config = dict(
    num_hidden_layers=13,
    hidden_size=224,
    n_experts=64,
    experts_per_token=8,
    d_expert=32,
    d_shared_expert=0,
    hidden_act='geglu',
    moe_layers=[0, 1, 2, 3, 4, 5, 6, 7, 8, 9, 10, 11, 12],
    router_score='softmax',
    normalize_top_k=True,
    routed_scale=2.83,
    balance_loss=0.0123,
    balance_bias=False,
    init_std_router=0.0115,
    lr_router=0.00103,
    vocab_size=16384,
    norm='rmsnorm',
    norm_eps=1e-06,
    tie_word_embeddings='early',
    optimizer='soap_variant',
    learning_rate=0.0075,
    beta1=0.95,
    beta2=0.99,
    max_grad_norm=0.5,
    batch_tokens=[32768, 65536],
    max_seq_len=1536,
    train_tokens=238100000,
    max_steps=4931,
    dataset='wikipedia_en',
)
Below are experts of layer 8 (counted from 0) of a mixture-of-experts language model. Rows are named router (the router's row for the expert), gate (a neuron's input weights, with its number), up (a neuron's input weights, with its number) and show model dimensions 0-111. Each number is 128 + 24 x the weight over its row's rms, rounded and kept within 0 to 255. Numbers have three digits each.
After each expert's rows: "gets" lists some tokens that make up at least twice as much of what it gets as of all text. This comes from a sample of Wikipedia text that the model never trained on. Tokens count by the router's weight.

# expert 46
router:145127124135139086111132182099089166120124123124109100112145143138120127142164120167094157148145121148114133171135084078135142120153139103099099131116108123145131075112137119059113129092139128119132110152135112142148131133139110123087154171148174130087134138133120074167097100141079098166114103145072083145114095160099123107150149134121
gate1:094107119120186075175088148123130116113135126166142127116160121165159115165136096155121139113140107099120166128122122147144123134075131099119166130167099138126124141097154159122135120114165101100134098133141149178147181127110124168130155121085175146153111087161138113142114137124098122150110121133122104117117174135133151113120127118169
up1:146127139089123151154150152124151131134141125128149136120111133180117161126057167095158146116142137178145114154121094143124186140135117113169117131127105145155130106129126093078119148081154117114088144175141112081107116104114140121147075116150129106094155114178140162146129138090136146092146121106117141129115112123116126097141187106140
gate2:134149136108133132137154115121128132131163134163148116166119154158125160163112102135133085151141107169160092094119127158126156090106090099118124164161146140125100128143075165091121120132124124126128120129133120123107146115137165118141131117143110123107137141100118131067146101175164160112129126138117162101100174142112103170124160159154
up2:105128151139130163184119089114152144144083114128119118135144105125149139125122141133143178134135112170141147141158128149148130172128150160131090075143156167128168112130128102131122092148125161089125120145095115067105116169117088143126148142125100116155140120113108114149127113098138133177179135127155115107140121135116149159127120132119
gate3:110155153132134132178185124105171141092106156153135114117158159132172129161082084157142100062128148068122099134137105128120141099176145146161125140090109076113167106090107144104100141143125111121132123116118132164131109119141143135148096111104132136142144091127161065134122154166097144113135123128128137134119082106125120163106159110119
up3:101128172130135122109134168136144110137115134111140151128137100126124163121155113137145157141135141140077113123129148105170152134126093135110130136129156120124194150114146147099166143111124115100128114127146126096157149135132098125124143138105146096096167153112146103132076169104151116133143155125142142128136119109085137136112150180143
gate4:114141126120181149086108059148124128150131138156135130122111092133155154074145133121124154124138166179144150120177114173142126110149133073165162096101086116120140102128110111117158144142115110115191142146130139119106077082087087148118137128114100142132102140123170106083116135098171137128112105128159150111139108144128099169165112126122
up4:142141174125099121167128099116132107122125135084093114112146094118144142112132107098143097141088140165093133117067118141145110130130116078154131147124152103167109154132140080151117164116139149098132162145104086145107094155080114126141128114138122130165126110134139139103089117168089120128122128167134165145120100080138091098114143150121
gets: ",", " was", " as", " is", " were", " and"

# expert 26
router:107093163135120151114178138112126107102072129106129131115113156126162099115140117120172134111143154122166143131176146123139096133127086130109137095123130140134111164149098108175136122140110159129096124078158114144138140149155171111117153139167163123139125147151093069112090113152155114108138153086122139105099098168107138098155144101108
gate0:105108135114112129113146179139115137107133188076113125137114100145121113133106108181150104113109092148154142102160141107151150088151098108166116144114125092134071159130137150128176150122116118124133142115170180163114148099161165151150152166163139128123098162174115138139122146149176111107123161088137138092120104135064105107121128158115
up0:146123123099124097130142156113144124134132113114162127144127079123163105152125151064116132152101132137124128105167150128099147090153141129096143105172107119123142070133145077090115166143111121115159169136089132088177086076165107158085108099087086118141155140101138136140124114155123114152083132155112134141109123099151138109116122130108
gate1:162134143153154151103106100107121145113122099145118116127150162141119113136135189121141117126172116078139151139126121112146129122081133141126133081121140098147137150132125118180110122170095145142132096143126149118142117142134136117149153109136156154182125126101139076135141093129130122147164148107113153113102141121160118103145131144120
up1:087129075101117170109120161131118126161168133117139127141098130136151139198096095128120139111133118154154116147129125167148166114136105116208094136131133164152134145129127114109116167144129113154150087129151106130107138164119112102114167153116102151121132059105163134177153129129160128103140169187108152081127115096109129119111136110126
gate2:131125130143145108180110128130132170111138128147142120112133142112120140145132128137129127105165139150121099099124094154152108095129094172103141128124138165116082137050143105123109150107128154141124114080107158150154132090120118105143143147117116152110116151166126133098132121133134152142140126138120161121124133131120178128187120148140
up2:112109119111128108080105097142108119126151117102148089161088169167103156134098099129120127142124127145086123122140111104148128170094158124117157132140148144127121074123108129098098138086050135139118175181118097095105071146141151153177100114146108140103121115093140127129132140118139123178164116168113090171164150164109139153100109132135
gate3:131094156108127145093146182099136150119117140147144147146147157120105207141066097173151103132128148157133158143142115140150104122120128148172163119104165142112105151124084140144101138094097163112122162145131145137166095117103156154081180127143132124123112123151131124110110141164114157111100131104158113096169151125111128118136124148153
up3:125114091111122115126162096079150129139143102113098149137112140145112134096150150101136096088116149102130074112112158109150135163115157120142106137097132147125100145085185111102147131150112139084135109160080131153105143117171148117128157135118114133168131144132102157140153140098186131117162123148093132124100140136090146125129144153161
gets: "0", "1", "3", "2", "4", "5"

# expert 53
router:115131079147179140128170122136135120135129118132113136160124149142167103151129126148119147109143169126099116067123149111066132163123094114149132124112140153133158167119075146140126139140128129135091119131130166181163128117119176088136104123190142121080142116105082116135131113167128127147089118108107161117161097134119167143102149135091
gate0:139112128129097145112130157109149125144171111132114132100165133134167144102099147146134115122156149173146064104209118123144110136128090136124107096128129083122130131153109140147117160122120116137073156158106141159122086141118153098160157150141164094150139138134126109133162122144159139133146074158158143091112102088116115186105153129088
up0:110129137119112133126111108118136156094091125150166168108104127159145125154129151151114117166115118143109144118137095141081111142144164138131120084150123106162141111114140058140173153132131167129117107164118131119105135111105107108093055168104106126142126174126094137114115117112077137103137126121121153081152106109152154112104071141151
gate1:097151104135115151130115157096158136132116111121156159133137167155113106120101106140115126137133146104093154114119141109138102160128145162154172124106194181129158177129129117170162085064121141129124083162094162126150135170133148103127128090120155154133119167097114132109170134149120118107113117096135101137148138101135124128090091196121
up1:127153129128114107160138135109156130096138129105147105070129149115123093057151100107126150141124111101170132116137141125103103111129132127102119152118137087125130130149174098118165150135107174133136137129164164145104134148132113096164124102155157176110129111179108109147130137148143133101124138153129131119077153118123121133161104093105
gate2:104115109155131129126134097134131116096145091101139144143126145138127124096132103144163093147193176117116135094122167105091123162139138133066111101134118119098137117131119128153116114165117119137129108158127141113116122114096150116104106126116104132083126126137136134103134123172142134094120117063098166152161119137159105106071146178109
up2:121124120141161161146145108131088187100113170137162126120097099117085151123135089122117136078136067146109092165157092105117117136209103166142123120119138124127108149125112170141108124107129148139129114137128111116140118137122105111107136134137153123118152185111114098117143101118131074107166146125132114147144099106143154140099112116158
gate3:139147063150147152133184109127128144111160120123185092140103145138124181123121150135151124120163117115088115146102137126070076086112112100151151131133124118080160188098078118131133075109149143139150064136132151119116095093137097127124088136131125114124180127117104120181130115118142151114112164137114134101143104151119140107163163127123
up3:182103130114087089134137161129144105118133132160139115107151128175170126124140126150080165158112123136152073100150152129148115143122168117120159153097095127174104116137129139088122073141167111111161123164125114119170114148087107084102141127138146121141067129114102110144134122110117144121171111152115143128161145117136175082168146145112
gets: "20", " ", " also", "–", " Born", " Team"

# expert 31
router:160087126111151144129129158109143129113098130105125100115136175119101157129148107135106140145167169102145108098163150174153125142148127154090169140156118111126141152132125131120145153088129178137150154082134140148153125141114139127125163087124170180114110120172131174086118152143166133134111138137147064134128090130135118129152117124151
gate1:149096136118143120109130140149119099130143148150187083122123112124115115156157125113096136109137124139135119123146130126176171115138079135088134148106102142120083109100154119102155123116106134161147117113090110121102085153166156139132136179134126141117115122135175140155124134158162164153129151143125108144115126106089133161151145119091
up1:137149133143132131175167141106089152106153137141132146118163164134155132088130151123116101091158114154121100154113111093105100087150100142186104128131126109136123145137151090172131149105163147140124167131115138117155136125117123138118164121131104127109135097110146156136211109103121106117148170149134137132124138140122131143140083114104
gate2:144104167130154117110132094125110159098157136158154107077112132150110130147120148138124141172137161074135113120130151135145112112111138088121145158101182145079169161103130113102166121106107137162176097117139120135098129143119128105160160135158152168125126134106143116101128111113133109099176117135174110102113155143120176103137149138147
up2:105114134118092127093133125118126208121123132125123127150097131110164116156128143102122117129128130093146136087131159134138108151148123144089106093133147125125111111153103135174157164152181137102116126173139142150127105110134142113141113125162145141077155152150136113127180145138143084133121143186164108167162167113103120142158160124166
gate3:119130137083158127169159132122158105106121126150158153101180153146149133122140181135111150100132116152151179135146172141142123127124139133101089131165142122151131169098187129120125093078107165135106131102117133184150132123136109163147146106084148102125086149162115134154156180153128121144141164128131090179147113140129147161120140102095
up3:102119140143138142130148174090106126113099159119113151114142131118126151097172145089157120118126098143119117128165094161119096161139071151164126092116126104091099115125077154106152143111135118132101113136129145155106144136084199127152138088130136116080125129170146156132126097118141097127095156097120127146124115150144153128117122134126
gate4:131095116131131139131152117103168148107082120097152073108133114117119135126090101150115092125109153137167124133130151135105127112139147121086090142110097146135115132086169139129153117147180117097097107107085161135078128141123125137095142101155173129141154123149127166083140123137175116106144139111128081188119116116140109124197109145158
up4:122119119112107120074093141091125161117155184091096110141163124126124163113149100096143126121081137097098145094140150129119147128105108141151125172131110099144124197119163146173148118115083132171128119121133112115115134129148185104163101114161086133122132093147137089125109128156127150094107118145127130162123132121122144156140139139109
gets: "0", "1", "2", "3", "\n", "4"

# expert 29
router:116085146112096107129151147117152121134156133153082146137091073100160098118126120118113123125129142161111126092118091126095119133092098131104105137139132161129112115129162138143108105141157157137167155091130091122132105119135173080179115131123162153087124104140110148134148107098150123149159091148124085153135121146133080129130138155134
gate1:165110119120121113093133128120120152129144147171144147143117157160164149071100196083121134153116103140129087106092143127098106099106125075128124100168133159138148124143182189139129117133152102127124138115140123128085142079140151105106090173168146141130124124140156150135106115153169142103156118126163129135144062126118131157122130149115
up1:142124128112126068135136120129113131178102160168130125090124095165123097098093122087170115144132124134118125110092123139120135151101132091108129131160153132122169123124174137117144115141099112095155136147147121140125123115119118104128135108146106173103171120133122136130156123105203101158102150146153168134136107142131120144059176132178
gate2:116139161144150110119145136122125162095126147162136132119125080124127124098115145125124157150137093179159117165087149141097127111092060163105149141136149142160142155074109116152152135112109155133154125114142153113095134102141076148134151125107188124174084141144124121113146096156138109123141117132152134071074115113105137158173111116143
up2:132124112160160124177137155090131146126129137104146125171109137172155130107182112131139082161115120109086128120091108127091111114112152154155092130112139088129105128091151131121087073124109147111174126140115122139092141098112171187126120132150129106092150163149101117097130121148110143117078182124111151122115132064095177173083089143122
gate3:122147081151156126131131084136192133117098151146116105159150107109133116119101086096129120161150103160155198116148147122109149122135158162095119124152191115143124113115131141094079093171158161135138082119129117149142170109154144105134089137159125130143101170103111143107111156144152104116164131151129157166130118116141156117100177173136
up3:124143136105091124128137112167131171146125142116121125123118143134135104160120097139169103109139146126078176126147152150098109121118117102115104098147149104163178102116108143130103127178096075107143136120128125154146146110124165126123161199114171140169151103143143137143107132099106144160164130123151117113092132130127138155131109136138
gate4:107110133124117159126115094135151146149118169140085120096132085099121153116146122132119130096089155139155118101136149145089138113111111093119130127070134140115180103144173163143090118181161135142108126114105113105133136147135122138167108102130112138132135131151106129152093124133138146173096148108138101101149116121099092150133161135152
up4:097123151131113079142072137161157153111136142152140145122160138109121122140159157131087126158151142119115145110162119125142119116083154087135122142149106117124176132130158111121107099167158125152150119105109122103144088147121133084127104101146116116111160163164142139120125138114118143139106111123120093103157127137104137142141116108136
gets: ",", " |", "-", " the", ".", ":"

# expert 25
router:128154152140155097159087156134141107123129153108114157123151105144129098121147152115192111132146142159116100137094134097112150117083106104141143141123103120144120119160193150166130123127132122138121159122126101084152145134098116132119126095120116152100117132099150083142159089108128146110157110158136177167153098138123141137075153197159
gate1:103142132125139099160119164170102102129120160107168148118094123099137111136106163115098145183114157140082150123087140091098108126101130088135130099100166098110148114145155095150148087106154100100084126112165126134128169112155127117171118120088135130136132090072137095118088152120133128137144128120129129136092134098163123105097154131110
up1:122166064140184092164140150093118091087120140125128172142152134103110130100108143122147151102127122097121130138130145112089130134110148134096126109141130143108160155155161126149111135134173116115116117084161117119143133117119103131089122125121159167123134144100146120131083150110124122148149166124123106128115135106107161160130158189137
gate2:119108148139125122140142153164132137083116133084102109104126112145129120111134156086135093093159124144161155149115175106177128128126133142131157149163115144135130122140127132157123120147124183139105087111120151112095157103081096105081139165116127125137115131153113065158115092125134149130134173106149142125155128172149149069134091110083
up2:137144097120155140168096120207138136154116081129173122142132110105141155142121100130128095097124103108151117128103140151076128099130143096087103131147113129113132133142114141124106181157124136183179137182171141134139136127124092157131132150117144159117160132143127122122122157143199128147153107180145099134142136133123152135133165126157
gate3:107112106154090070157178137131134137149136094092133118086130116125091128140136143118131116137143147114143119162096150113118088172118127093089160137151130130105097096120117136116139129119145089114115176090133125155123115111141137138200113100164085071157151133104132127125122137143115159129121132129128142091140122168137128118104151102155
up3:129128097122094139093128094124145134147155112133114131098124134160111103114106087074102124146138081168130138172167124151123143137133108149092132105096127173128093126164107152102110100091100117128132105132100150132155129153119119092109143124130162115094114130161145122157121133131097127131116129136147122110134103146093144150119142115078
gate4:118118165127144131136097146120116151109095126155135135125140137130113153171139150111135143106101112146150120135185151149094156133107136103086095156133132142117110117174149088165117133115128144101131138101145143137125183108140124141114105151133158144087102145139178130152129173149132125094165117108126144117117098166122123176118153140138
up4:143120163153149118109090087126137142128124114116154135159127128150143155121126168113124155103101129164119125079183113122095158179094127117101157158139072078110151141162190110119096133113138122162157076101119111140151157101120184135099153116126131139118096156125136125128123156142126120097115121136106120113114071112134174137135133143112
gets: " |", "|", "-", ":", ";", " -"

# expert 47
router:115125165133128100112103096140128135136145117094126136139108066122138143140153130125162148125149121174082087103135108144140103169102136136146123125145135091147138119086184114147089075144149143142134137103107102117111106123103186152137141129115139125090114117135172153169169084081158149152127136150091131164175164138131125091092116117156
gate1:080140114197138133123141098102174166143113100108150104151118137135113122137127154138145162138164139170106116122113130138123118129153144110137150133109120124156121105106130147138146122132127109146077141151114116135113156120132132119099153123182135132112102125112144126144093096096122161131155166111095121086107131124095118147180124153120
up1:184168123140172169150099093124151122183147133187101114136123122072157125132110178136107138144100129144130101141109109113155090140152160106122137165113126124143127133147149109107145087113123141159154131120135147109120145115121143181118105113143153110144146159118126108114124101117099111117120133170149112137146135148132137119113129073137
gate2:178079160132117098108089133120074141129149115100157122100091136189085129151097116079149127095148088150114144117132136117117122122132100102135108072143083119127152098127175113134141152103124097104120106109139127098125134065192142111146148119113105142090133102161147112150156115116140122161117117135117123111160148087132114156164128116100
up2:120131095146086113111141144117124153139110130121080130159130158102086161122106120108053117084113134041135133164119193072099142108107142129141160148112141158132124167112167090106131110147141103158093093129143180119127105136118154124121135096121097134158109122124145126130130117117125106088084139150120164114107096112137149136136110133161
gate3:122078098164108132112144143138106111083127185123097131154084124117106127113136127117111080163113097117173134133120111127160099127110135119145120116132113096092176170091053087170135114098138141106127147131098158134135120117123105152136096119125101117125102156151139098130142139118125173123144170149161126147104122119119145140131123096170
up3:126113167144126113111142135114156098097132069117152127136138142094144121117121173139157104128141145115132131099125094119151092090140139133121104126145122140132122152089118147119129105098109127143134108137109131122065169164072148140099119075135083102144140176134142157094129148128140115165122174145188156097152141123122130126130114117140
gate4:131101101148138163093130106126180162095141115151089127143141137138119156158162129165133111123110097137130100072159099117086113136116139146132200159100115178115105143128125146147107127117128153128100111138142146140121145137141138161118107120144152124104141130084181090111129113093118131130166127111120104126141187100114125136125114123117
up4:128105161116156133122102139099085133117136136069157134111189148139187148157098113096091086136168123125104127121152093109143095099157158165092148116120108158136117104117111139138099146086122122117111122155119104100129129095118155116126174118125136102156151129126132147165123143099095098161130148109127166127084141146108160103129169138158
gets: " |", ":", "-", ";", "|", " de"

# expert 9
router:111145109152130099137135151117126121143114107136105057117095151172123146140174135179127138135176089165103129181182095110112135154176108122137109101098139129112175112126135151159118143093149118163165130142103127133135135119109105116111110125091168105115146156142131101163106154152136118081102103117107132145082135163144158149104146094169
gate1:113141130153106088145160162125163096098164104129160124131151098116141176114123155111158149133156160151096119124137128119158151146125133149152160098165106156110141138103139135113109135138125172100126115121152120100131126113105111143135125141057134151106165146116118141174097109132146092130114149143168100102143149133134102124161187079129
up1:151112158099128109150152136169102123134157149110115130133159126160157110128081125145120115130167107105158128141095128130172115111148159108158095147093090092114100129097117108120137122133163132140130133083128093148161107135119162159175140141103086103137141109118146101132163115165106121109147083126114134111164141174134135122141115154123
gate2:111140149126115127131117148109132135100093143092137123131116093131125137102135108165152110150096131109170153138161118083144156146128117160136142128179128101099131099112165132139106137091177142159116142102106125148119116113162080172144143160119135082120105094111137180116117108140145120123124115072146103114123088143133125104148120110143
up2:110142166131107148145097094095108096133105122129117151144115141085149095122148090144139104159128126106129093126159148135158106121103162140125131164134132165126117097095112140105167138123159134121135100113117098095124166124128100131105105111078109113162126169176166199132121138102120113116138110105160081149162097155136085131092169186132
gate3:161188083142131083150155123103119122143159111130139127126138089100116093138121106121099119125109100075164154186104126106153147119100110095169114075121119089182164113127084105143125112094143128160102100134159119146139174090130101114128093129149122138105127135127086135124059142141127152083127055099078128136156145140139120136122158133115
up3:165132126126171167127119137124062157096083164116118098147134178132116122152181139113150117083130103139100156134091154183099146117121128118136114100077134149147100094095158129111102122108110178131093131137148149143144161131137135145114087129155115151139154088138107162139117148085104134093117103136164176136121146150144125139152151102128
gate4:148131135141106081172126120105121119148119144154143088186077113153121143107150120145137138096169116138132136116084113121114076126117085103113122107158165129131165137115126101139087125123143132124173142109138112105087130061135121123111090151099082140118129097104124117129095142117138143126122162151119167115094163159139161149073122105161
up4:141120083153145107147148132115164128121104132128113130113103172125154172101128101103116075071134131153183137112125094167123148125113085142136080124087151117109164120132134129126106126134144109102170163116173130079081146089131078108131117132092111098160106118155073118147145087138115160132134145177123139120130193111120153139099096139088
gets: " was", " is", " to", " it", " It", " were"

# expert 48
router:164119137102178144132111123083111109145145156132136096121134091111122148128143143158135128160131096130133094177098177126146118155121137100129172110118127138142125145146119142094131140130125100115156138157142117120097096150129175151128110097153122146157123151154140140159142123129131127146137120126145166118177118164162100086077107129100
gate0:130145144094139124122183122134136078112139126138143112103162153150088083129118125124165122120147107124143128078113169152134147114136099113121166110120202134117116142167151122098147105112126163143141117124159133101171145163153157165123146154146145136131117100108136126167091081142191118116139176102157137121131109154187115152117130144118
up0:146149116113116163137146131110132124118129129101117155150107118135128115170129133114132130064148091101084143136151114166109092144171176133139114166185111132112171077105141152113142130062113117107127138126149137153117135135127104124128145149126129145103147106119168138148124092145089181143148082116087159126123149141132085141125103109121
gate1:124114120117099139164137105156162131130105130100125097138128136120116170163129100166156119139128054130098174134150111132099097163126149106123125123109106137174141134115133106107176115141102141088115160096103136131098174160134115124101160140115154125150132133127126080141139090139099115149110139125075123112110111110170133094099149093115
up1:145157095109107150158127139116152112119127117117149125119112097149177130180126140148123112154111132117104127126103141161120115130102140128135108150109106104167143145175160107129162152125151151131154129135127125079060156181129135137141146120115128131152118115148109152133103103131134157128089089119069129113111152089106110142083145132180
gate2:098138108156111096093165110134108115128148161132106148143172088097152149132125118121129110128153143141139142103169125122130059119170087132102151105146102108130158160112135154157127096172157126094131063126155138173142133144136111146138141120138113094123111135150109095120127182117140167119134118145106134112101145121121117113143119141149
up2:108143155154120162109134086110125104158098160126135127099102121147133111157112133146165153131175091135135127156123118124090179066152116131122106126104113109164072152140083155099144097086131179157076135145110121121137121153102102128114136102102091144116140158122117183127143100139148128096143140143167123109125125106093110144092103121071
gate3:114133059137134090113083119116122130154119123104109153133130133119113126157116162144123125100114120160138139147120140170135093109125126122094083129106132094129121147126160115136141144168117082128111089136099145130119129117156107123163132083164144158153120100108081156145139125161102160114145115103124122113084120130139141138091180140137
up3:141138147101147132132101112142110105094133129100171124112100125124132132121100114134097134117062113108166122148137116088180128126109103091154149145119112127091133120106136112114127121159114121117155137152116133069152112116130123117166135080170151151177124145159153158089104147095076093109091129114144173139131103141143117113191134184116
gets: " the", " a", " of", " his", "'s", " to"

# expert 13
router:174102123103203139137154154132117123135136137151112129076113112120131121130156137131120128135159117098087130120113141129152135135108124117136174129125172146070135134114150115103127127099138113063118103109131096124168118099118168158130089074096131179134135117146097101167147104137117144164115165174158174112185120159123090089070108173139
gate0:135105115133138161128118168128111132110177108143134095101147135153189120163106129110126098113087149035123120138132169153125128155104122099119147103085145118136120083094113116100163120122121114122107139140128135138093113135139133145148120128127146162147132107170166150115128129148139163161108166116134113092108133157133079090158204107091
up0:102104115141129167121110132133123121073101134095097140160114123136156111137112113112105136098107121090107142108081131112142109147110172131136095157121166102151111086089112129100144102128130134045128130120100126128131148123109180100134121109092098136139154119137166137150097150129146098130168122141159074120122120120135105114183121148145
gate1:111149109121148148126129132155131122073116158127129141110107112112091149139085111162129098147108150114094138143152145106071162110142179110144134175106108118138120127152175162128152121108107111122102154138145119141131142093123108096107126103131104130158092131102137112141081140109119147106127104104120123108126113116104122125087141148127
up1:116139068130148132144119121122168063117158118081138151110117150149105119123143138143114148161104109120124131160108144148132154158170163076132139106099138123122143150124125129115163159133132121118094124128105127176096140102100126104128087151161146111150107164098157113112114077155140142115114143110110125178117172118117127138117121154130
gate2:109139120111137114087143157114136135164128159147168118087157112140089168133097155156118107110116095103137149137147109116136111110166138161164180137129144160104110121130085128136140125129102122101150087115099156101125142096141146137116118130124104102154111110103143127132113135100139133135117144104127105146108098154161120113153117081148
up2:091142092157129126138137142179112078121110106159107141112137117089127138162123149052150137118139135149126135110097132112132106105134105162107135128149121122132131105130115090136115164124094108094147101098100107121154139095164144140136125149151086163088102139113130108122100131135144155130133148113158121097197118099091110150074140108144
gate3:096151107123113109153153109147136096157123155137122101134098131117148142140136092117127084112121081139106091125107119113117123106086096055125201109111119104106128141161155110108136126121107122107132076111113131122136108110119128112131112182106131079119115171119133088141112107195150160123086115162156171143137090149134131116140173107157
up3:131118169124132103138116104123088134135141092126148123146152111083133083122117098101078155124130106112126183132160130093162120093124156147098114128107153149150121143141096121122142124104112149150155086086097143114139120125105141111077152166120136132116184129130128106105157144093096117144117153132157123100105124152174127142124114093128
gets: " the", " a", " of", " The", " to", "-"

# expert 8
router:126132113133177114103090155118082161118110102091138130084120130127124160129138135114118178132144090175091178179164128101143100095134137153172131117143109130136160105136185123117135131103113077117120159157092155149141107118127103140091127149119147099109146142111103135120118111150091101103101132131133124066157120140131119120148184168140
gate0:110159123126105161138138157136134143110123143102135156093127120099129171088120108128170113127155159121176127116113143155109100143147146086164118112139164126146124098129136141114143121096164135087075152071130095162145116119026109095094151142143093156099141089129131152104102125148164135130100098147104122108162145065113134133115105114089
up0:162129145117127146112123146103129159119147128110125123148127167156114150117107145155104072170115086159140129108137158131122157089179136176096133117103138111153150139138130133138099102147101139153073145137153160106090134132101124117143091137134156146102118133153122117148129091154086095089107102081129155159123115122126085134103096126074
gate1:143129141165160115131097133139154147080092083131148104100120119136149141138111117135135148138160144113136120124122108138143105172105105151116124143138115124137105137143120144155104062114121151136161139148167156094130130120115102137117165167142074086151137123137116173123132099095113155101053137128124175141132127090125130106112147107180
up1:155146142140182134143163109133104121140111137155138163125116137160142158126152115102114134148141075129183171148144148107114087153157143123094139144148178132142081115105136144151138125090127105105116094118086100176100149138143148151141115115198170160145116163159119127126131105121119127143142120120120071157114107159128133134144125178122
gate2:133101108119151152130132125174080110112140169132100164154163135095140169143132100172195137137134094177134143142102155141126113076091134113110077073134141128145130112169132139127138144137173141142172110155147121129141139153118156136133095119136138158154108151065112128129127180118143094100129147128123143105143131142150131116162129171125
up2:175142136127102124136124122133096145182123124133108125163147096151106110138176175146098135098108148081153151162122128126129105179133116146122149157119163086087138132059086157128107149114113137094104099151134101119103105139133122119116130109106143125106169102172104159135100169150133156147124137151139131099078154098119112079108122113097
gate3:117126110154114121090120149143105116110155129144109137124149140139132124129158076145113119133118111141121174065104140085118127113132094131122151159109113103113161122069130142099138099123094132133099130127090166144120189153165157151164157094129092148153108115119101134174130132145110105155111129172094095130163155084130107099134130096149
up3:116160177109102139142128158108126130152169168164118133099143156149128107121130164125120089135104128148140083112132143170136158133157138152148112108128161113138145140121082091167142122135118136100123100167124104134133134158074112142161126148108134135113124115148119142132145182133146122099157130130107135128158137155107147090134159083152
gets: " was", " is", " |\n", " had", "==", " has"

# expert 20
router:121133090099107142105149108112106123126111121126144155173144103135112111147135136107155148128139080136137121066102092176141100112137100106092090154102121143115141113144144130095110076154115106123089128103168095132093128116147114161128140108161112087132122173121127127107137156142164147105119117104115147117117134111108107127133153130145
gate0:097169132107128122096132110101139150123168155140150159120136149165136145157112131106130147086157123114114140096136142163109148173124117116170129111120139123127133143146119094078170114123100119145166160113159126153136095089178112147131123123083120126140135134120195120146098135119083122139126159115164134128103146161165144093132122117134
up0:140061140129138098125131105156159114120123118138140147119137118162170139129123154147142093147170097145126084164192142100105125135127141112160163123097148094148085116107094147144098079178151146119119115140089105115114130094146129136134152104164143116098074157087086100145127110162128126145120102144136151139117121105125119124084102138108
gate1:099173126109116151121102073119085131152156113127135140110092114168114117134122127128156119142177119156119189099133142127132109127140116110157162179156123133101147105159125158079144104176146122119116128098121110089135095109146123146168176107126105112117128114115138116150131101147158125096153121094112172116141130079093117107129139113109
up1:146127087101115136136141134124160130099150142135135123134109135136137150099116157076142136125140096105139137150125097135094113173122107149140132119155204132130141061092079152149113077120159181094131152105141098126094148140137146162127150097150157119120141138128079070150118147102144133131136136153108121144094117105179144148140135184122
gate2:072106146106122092123165091102119112130122131165139112148149141181126111117137119104132113107096190099152136119162106176161104117128141095101161107166140113103100124133134144096135126120150096163080180116150142096128158099141111105131163134128150136178121127128087154111144163137105124142155125127164145136119146128112158115083123106138
up2:121150130132106115171132108160142172091101110090168120137146107169123124103144101165151116153088135144131133116137140131152100113118154126133102147115135116113112129148101150107133139142090097100136113123144130145096116085123196151110137121112154109094125131138139124094142127157109106116148110070144118126113114125103151158114075114106
gate3:090111123119109123136139098158119144138163147106151099162106123136118135102148092124110089133109186130166139094139102139124118146105130137121125068127114107101146108134105110154122138112125105112148111104145111126125104129124137094096102143163131085144104122122164113107129157115142138124138175117107128167163158152127142119154119146122
up3:138064123135123094108137145169093131094135117154145127159153140118101140071132115146140180103079126111120139092164067145161132107148141131113155141125159116111152136145125111130115101134138132133163102116100104136137143124082157132105158119102133177083116141126126124091106147108149161131145141117104113159139139162120126155133157093104
gets: ",", " that", " which", ":", " one", "\""